Weights of a small mixture-of-experts language model, trained from scratch on English Wikipedia.
Training: a variant of Muon for the experts, 509M tokens, 5598 steps.
Below are experts of layer 4 (counted from 0) of a mixture-of-experts language model. Rows are named router (the router's row for the expert), gate (a neuron's input weights, with its number), up (a neuron's input weights, with its number) and show model dimensions 0-223. Each number is 128 + 24 x the weight over its row's rms, rounded and kept within 0 to 255. Numbers have three digits each.
Before each expert's rows: "gets" lists some tokens that make up at least twice as much of what it gets as of all text. This comes from a sample of Wikipedia text that the model never trained on. Tokens count by the router's weight.

# expert 8
gets: " that", " which", ",", " where", " who", " after"
router:080096089141183146125161144134130162132118143103095173122143161111183113113133159079122155134114133135121124139101122122150105140149134109122156121100133134156130110135147124118144093127152120101096159138101124108117151121154074110148187134132137135104089159155120072121107132115095099125131061128141134112089109125156141142083166165155138074137165142142113120115111111147158126142127101134109108110127142133121107158137151181124137103142116150095073124097114119074143123087084152168106143136153118128124136140131127114177127104133128096107122149144151189126151129121102149161156090139139092142140097129148126145134136085100120100127140124122099091154118168125135118168110
gate0:098135131115109109124135078126130116139159148116099133129132142116120105072122160100112091111123137170104128129121136122137136143137111128165134137101133138112130117111109151109079097146138112118157127144108140116163117107114102113148140123145100121130183087121103120098091145168110106156148122121110095097112117136105121135135147084127117167178125118124073113138126124154114156148163107093124101133142144137101140179138167132168129160147140108152134118153078152128160172110113106145114150107107055113125153120112126113145102115106100104098129139125138156132101088118142128163102089096179134178139162104121127152099171151099155092142115128055163100110138175116166154125155
up0:118130120132150147128133103119162128101083098125153153128117113132090135166090117102157119176122146160121125124121142130133131092148146155149138133136116136109075156181138114151129119099089112140146115149088095113118051175127106136150110130115153135082162115207125117085108101141118111122137141107123097118157117162156130087119129151112111127178152137158144132185154126155126169185183095064105132147136118145125169133148110131134138107129126149123104112138116154170116161118149097129114112127107048130136144100136124120136133126135135126145109156121127094084119107110163120161121125110134132135114124127106095102106152121121143103119114157121173124113116088126154129109152
gate1:137139138129151141126131088137110122155096099125139118101130140114154080142112110129104139085106124145122095117146118123145131125166150135117142129122145147120130127135177158107097099120116132160125197142133153140118126173122169148105140144166120158130109141130111155149107156119089082075152127116154123089120133164139110085081109170135153104150113103100123120161105064118072137092137157128172168117128123114107108113132199133147139134137118128113169128110127157125108103090113134094145133112157099119165116147097086100146105088123131121138125158086142111134129112117164124121124149169138115138111097065145132160155089146099121124134118055117138156137135168120138123108134
up1:140141070156143161157140147142124133139122151134150124149129167110149138139136106123143163115161145163137130135146094100126143119135107101149167118169121111139121125120113168125109092170150117198120111137176152144114101087129107112163106166140108127137158108145068189107133137119123109156117120136165193124149133136114130092138140124168149164148142085122152125126190129127144111099144080103151094122100160152141144085123134093134173123121113166119124089144127165107126141110159163147115147141113106132157200122101175142113129120124126145115137112165161131148151152143140140111140112128115146051147106133148110145133149146127116147117101133153133130146114093123104105132109
gate2:132113107118108168135095114131115145131085096115155126110132135148114147101110118091160136109141116129163145094161169113115114093139142100128153138139157111132150129156144114159151146124159120096132048150135151122148128129114116127145135129124155125065101131105102119135095113159101103074133135151080141112086115121159150155082139101147091128136134133120134125116106131100127103088146114132089076108098137116106106132074142129149146152121147128085110090139124117081133131100135147094153087133146133117201105079149162166156113139128138125146135122109132104139164122130128162149139118137104136141162110118131098169138096171112085087150126122132158143147192121122172122111131
up2:182115142107114120133139117126086119150113098120153137083138131132120079070123104141156155145098156157166166138082116114128101124154145137092120151138146118141129120148167119129105110155131104129149105115179148131111119101094144143153117105114125103073121095127144105074150138139184153143122087084126125113109114148099134157096146142161110110109134133133091159157119168112139121119145168109122138128080146100140153168092128142160166127111112111188115101113138107105165098130135101145123162085088144124137122100157127159153119120098110089107112108139087149105123125108138166144115126175162123120148101127097154122117101139139130101116144129107090151156104155119172148138164
gate3:129100101157113129142115090137137161155163144102108145149172139114166142146122128144091153126128099096177120129157089108115150119121150129139113119087141135118140137107132148101145113143127138167129076097119160120146145150134097091103145156142061103136109121113103112166130166146190152146120139164107159147123107092158127124182150103176110115145158128128115118122162132069082100109141144108117108200140135144108071097109133106167127132085131155132115156138133128130134054106094122127105095124127173132094117137133107165121129102144134113164121127136097085166150124134148120146115126110116127120120115103112147130109126162167129132107104119107147136134137116111130176154148
up3:176174136141138171093106104117098124182081095140109108141163177128171142141133139126137140120111125104097106158122094131120129139111122163176185125123141131135163107086121134111115115148136119158164099158174127155148117139148109146093139143119164107122146115143130124152113121150118101151154124147118096114109132073171100149153114121144083088129147119131127133123146169111071143085167134141108141155118148132114160096133155141102144090138133138134141174129148135144136096125119168158101132134109166120100100119147139099119117098167117114131115136151152118121155098122169134125122172060108098114138147145124122127135123122152104100097095106132113129114084145157083152095088

# expert 31
gets: " and", ",", "s,", " or", " but", "e,"
router:146107152172150129121131171159143133130128152140117164128130151137125119116141156114136092146129094130136116120118142121127110151065136122132163143126158101094137100171161128127101090172128138077129153141147093167110108167129110108137114147085168088147116150128089061135123106153155123122114109144140130121127088118158146106132152134166134089143171099165140115086123125102181160165151137115140120104124096144155110131150130153109140107116171083118105116094134119110106098141164167169134093129138098096099095138121137153128089084147145144124152145097093175098129158057111123149099113114146104139105110135148105095101150170116132104118126129122121135120110110128113150141124
gate0:102085125136099166108090117121128135095108141134149132106093150120099123165103136100136119077086091131134107156155138153104118141140092137184143117105110128128132065097154093125155094145077146124124110135111127136150113141082102095130127107107141159143097142102110094117140139071118151098178104114174106138097141070107158154137132137116121087081121127132141106131132111112132115137164158112114135141133133129093098120126104154113134152160117089101136117156126140135111122134122126164136132132159146100160073120139124111113125108118126113091117125124140115137097125088122122185102094110114176142134126132179148141141088149182128162165096117096123137130127137119095092076124
up0:123090145096136124115103122063110110120132145111153173128112181132142128120138137139132120104119101120177131155142125105129118105173133113146137150115112095157121088129147127120102136116079128094106149137103127136177120129105137100128136094094167158097115173112155111162148103104147156139156087160177082144095112124120127115111111165097118121097152115157107114142118125113124133183162080140120135117146100146118089111106140144148119146130122168132114093139149134096099135139125110108136131102148125123171062095131122146076148115131117131102134141126104099091162151094105135182125100143100107123140194154146146154117130124148165141128139128112164108136144183104120088105109
gate1:155111127104136109084096098098129157143163137095127109135140150131156127142108124143123158140162134113118113120124126132167134120154112104083112129080112115147151149166089128148096136123128126113106111104145158133132135120146132104146094132127100129122172148101108152098123124072171166142140124128123134148112096140147117135117128127119119162125188112118128109121048157134149138127095132104129121145151142089121128115145076115117092135116144082136105151073168121180127139185146137122102146093115100149128121149077152090149090143177095134109151098127169120128171144125123092131093138102123154072159150169118098123120097114153177136167123113146157110128087120112122128135138
up1:139110129105138134135129123113103070145119137175105097135128129136091112151141136116131137122176096095124114080068150143153141152113126092111109110124133117153094127135135176109126105123089118104165092104143120126139163123112150160147107170113158151111193156137128164102118115122138167140140114100128137127106121162157103119134126109115093118084158106114121107124087149098148123098080173109098113112116141105086111126151122120117123171147168140129102141108169131141134178164157153129104125115117100156076143169123162113111115137155139121115141116126155127151147119120138075135136176129142113111156129186168127130140117135107164095116111125132159064098092099121116144121160
gate2:153147101146139137125123133128157123132118104137132135113144131163141133118186184126137085139100149123141108143113124104078145114124104187175135129119143122145125091120144157115122130095131167121098145113128104100123128138099135165084123127161111151116077155126138119105163125128159113156133110145104141145124155092114090097149145101135129148157112094116102110098162135141118155123140112139094145090102126123112109138169111112111132109118120107180115152113142122083105133131146138097136082121104117140144149080095101141102116140153096111177178132087101108136109151098148168137146106143141169143124122145094096138154127111078170132133119173104145182105105084182134071138113
up2:101140139132136122190127114139131134121158118156171117101146154113112130165129176144159103160141113062135162131105108113116135097138133136186131131131107112070126105110159114080150107098149190096111093127175116140125117135125130098148124122136131146087156165132103137111187116125143095126093141131114145131111154089146113109133135112103127149159122130101138121147125155115148125111124136133089111142123126146129152112123113106111066093119132168153108158097153136099122104096101091154126099115187112156156137127133082141099166173144095156135145112098103140117131100152112117113113110128187136141092158108100120102107163107069127144120151136102122159114127097118111134123136
gate3:134144131132131156153118153147121152109123184134121187109130149147134095126127075137138131118088108135084108116112113172118146128096138121092128132140163089103132144137123123089150203144142152123129122092147147170104134149127105118142117114106093138126128148148149155096149154093120087137120089099108155144149082146144136156115148117124122104113173136123145130125144116154123084125118069121146091096090181154112111128142126183136123135106147151129109143105115158134173099083108105132093161121119132173110102148153139116109153126115119131100084111141140127146158069127128152132126182107099152139150145181119086130138123146114072101102108119151112138129128135122127115095092
up3:134148080099144140132105133135116127108157150145167136110132170109122128154139094176143142131118099121141127110159106141092139128103140106116111166107100108107156123133156147107157180154158144114106080133193094121110113129149104120166138126122156080122111120154102152101128114100093093116117118123105153129088111154138184104133145152133149164106137108148204164105142125138101123162127115159135115123092156137110125079100121110132146121144148140136083143159093136145113133080155154118101146129099123126120126139140079098108141135121097100108083131115130129115176099084157146117112175130122164122120161085138101154128139100134177126133091103135128131084124088132132097129133

# expert 14
gets: " to", "ly", " not", " he", " also", " more"
router:083095141155131085107118128135146158097105172105098132150173147110147067107126165110128164120133129115141150130121099139100151094125129159095139102098137121171128099134128155097125116085095154100147145113084131154111127167155084149139173112139151126100130122119133129089102157125106134139126083107175201114128119120146100078109114095171138091152166099122098099110148131101107102158128163129157128115112087135147074114145129126158104125144138094112135109112144131101127076116125113127130122167102120116106127121118073137142119069139144112135100129144132128095125159136154119121139105141118126127143098126104135141110132118094148149083149125121119132167108111078156135160152
gate0:139091182106095115115114100111139109126137135114113145115102126148151116117120117091129148158128124098181100115103148149143113174142123097118112147150183113150110086103163155148110144033154142081143162112162081142128139147176136142108131119120121142127121129126136141131134108112164164117117144136129157113140151147131136113078142117092129161123117125128131083133096140129116143152141139121158123135143136147109071098108139124063103124120118166139104118167095147145068153126141102130135151135135096139094166094131124115128094115152135095117139166127145109147152102124105180185147128124146139113152145102089123149116136136093128161100133111116093088122088094141132124157153
up0:140125159111174120122149113131150146134174133136130113138114145152180157137112133135127123132186104109160140119087154166146131135167089153122135132119123097151087114115104115093167091139153120096137147137133114173155135132101092111134116087117143167086155153108129163112141126117131119159139147119117149126160169139154130139094108098135158158127129127138120179139135125114146127096139119142149191160069132112129144147093137094153102149148109082120149085134134109082160168149128121104143149147137149147147098118126101133135148114153100138145168125113131137109129128154095164184130163092171124118131115083115148109151159137136129097111157107104076145136115078172160097127117
gate1:067112131155126115156140107132124122107110182124103156175146122133095149085108150165099145133129148091115113150127149117141102120091121166124131069145118143118151092144064135124125103119142080145109099138118103137152119144192109160140114133112142122108124169129132129158134115149159169133169120123117145076148112122149138144176126082108168121119172090103145141182162142113139130134141141148116144144170119146131120099143108151140145131149091117098112142160168102131165129125137160144134100184124142158140139127130144153150126143085110124115125103139094174164118142160136117137117113122116111107138122160145187134100159117144134124193142115138140145127112088142127133100168
up1:125126155138120119137130124126140126080127094163146138127149092125110115145097144126092143155123151144119124076079107106151084150111144143131139132111096143150122140187096139117115121128145071094109081144120092128130122182094075163156103125131074115116121150166123097128170113154152141100171088120097162125099162134120095152117096109144144140120138156134089119180145121112137102135094095135125126173133098142135087148132168156111145164129132129112128117142060089109152160122125159157122151149125139137146133166107102141180126119138099134120094117139139130112124137131170122162124139104092123145145127112149139152131146145116120122136171138157154152154109103072152118145162
gate2:135110133138140110140125107122146140147152108113112113093138137121179194090114116138103123119121151123088121125131161108105092160141130094129190122166126103136110150109129123129140106107120110130150116144129130156152152142112125130112138089103105154181109158112133111120157167138208173127103159172128118095107147112114117101141116128088135160117085118168161145137141135156121151149139090126151126146132131123126111102130130151143130093152123124101092092146105131127168096095102136141107106143158105087156118100111136160118125111147130143167112135183123143088116099117174114160131094117118109112148090069176165125063104103092091121148113127132118117148131093095112146137134
up2:118126151104167128116120123120141100129150141119138102128121090113164154075132104144049131131142144117093137148125148132111142116146103128129128090105165110114115155122096124129063127146162107107124098159100122142167115124151091136170114081158093140099127144106116103158082141087155161154120152143173092113120156106122141120146100126134140136153148136125123122194188139125110128147117136119124120137132127135109098149154106144154130106148152069115103158125123110136144075131153061088126134147155120121157099132107127133157057094141090150116144162124130141125131087115154149139120132166085107111091175137107142084125116138132148134117130143122116126091124134091143123118138
gate3:121120122113144162133165115108114091109132089110145136117167097165124103138141131118124097113159126136109165143179128120124095182176144095144152104157142127157150142096140094153161145140088143136120110123099130146137119137142099094197124115153162118084111124108071108127115113139106118124120160177127163128137115119121169133116150109189147108139110127117109128188122140103175105131123138122105132115111109101108120155110116135124083148140149077129142118113126108108187113073114110110090110138106073115132165126158111141087107117143184104126097126160104089117132101151168152112132144124127160123143093131110131097128112122115127141146085116117169154122122106129132172128119
up3:108133147114140163157132097145118119060113110151120156101063108157143135104121137158129139158103173106142112093117139128146171125136148101138092138118149117130160157114099075094107128132147139119126126166096126104101122126141076172159114102120145135126094099122112081091129142122111149165169077166142145141147157120138111096143176114092142126143122155102140103159155091133126131123104184161126156112114156182111123150082104149113098131102141130149147116128117163123087128076125152102084099114150132116133133125183146120147109117114183130093102122148097094137125115112139107175146138168112133133153137136122108127146096148124136141116108117150107137122105124168122120112116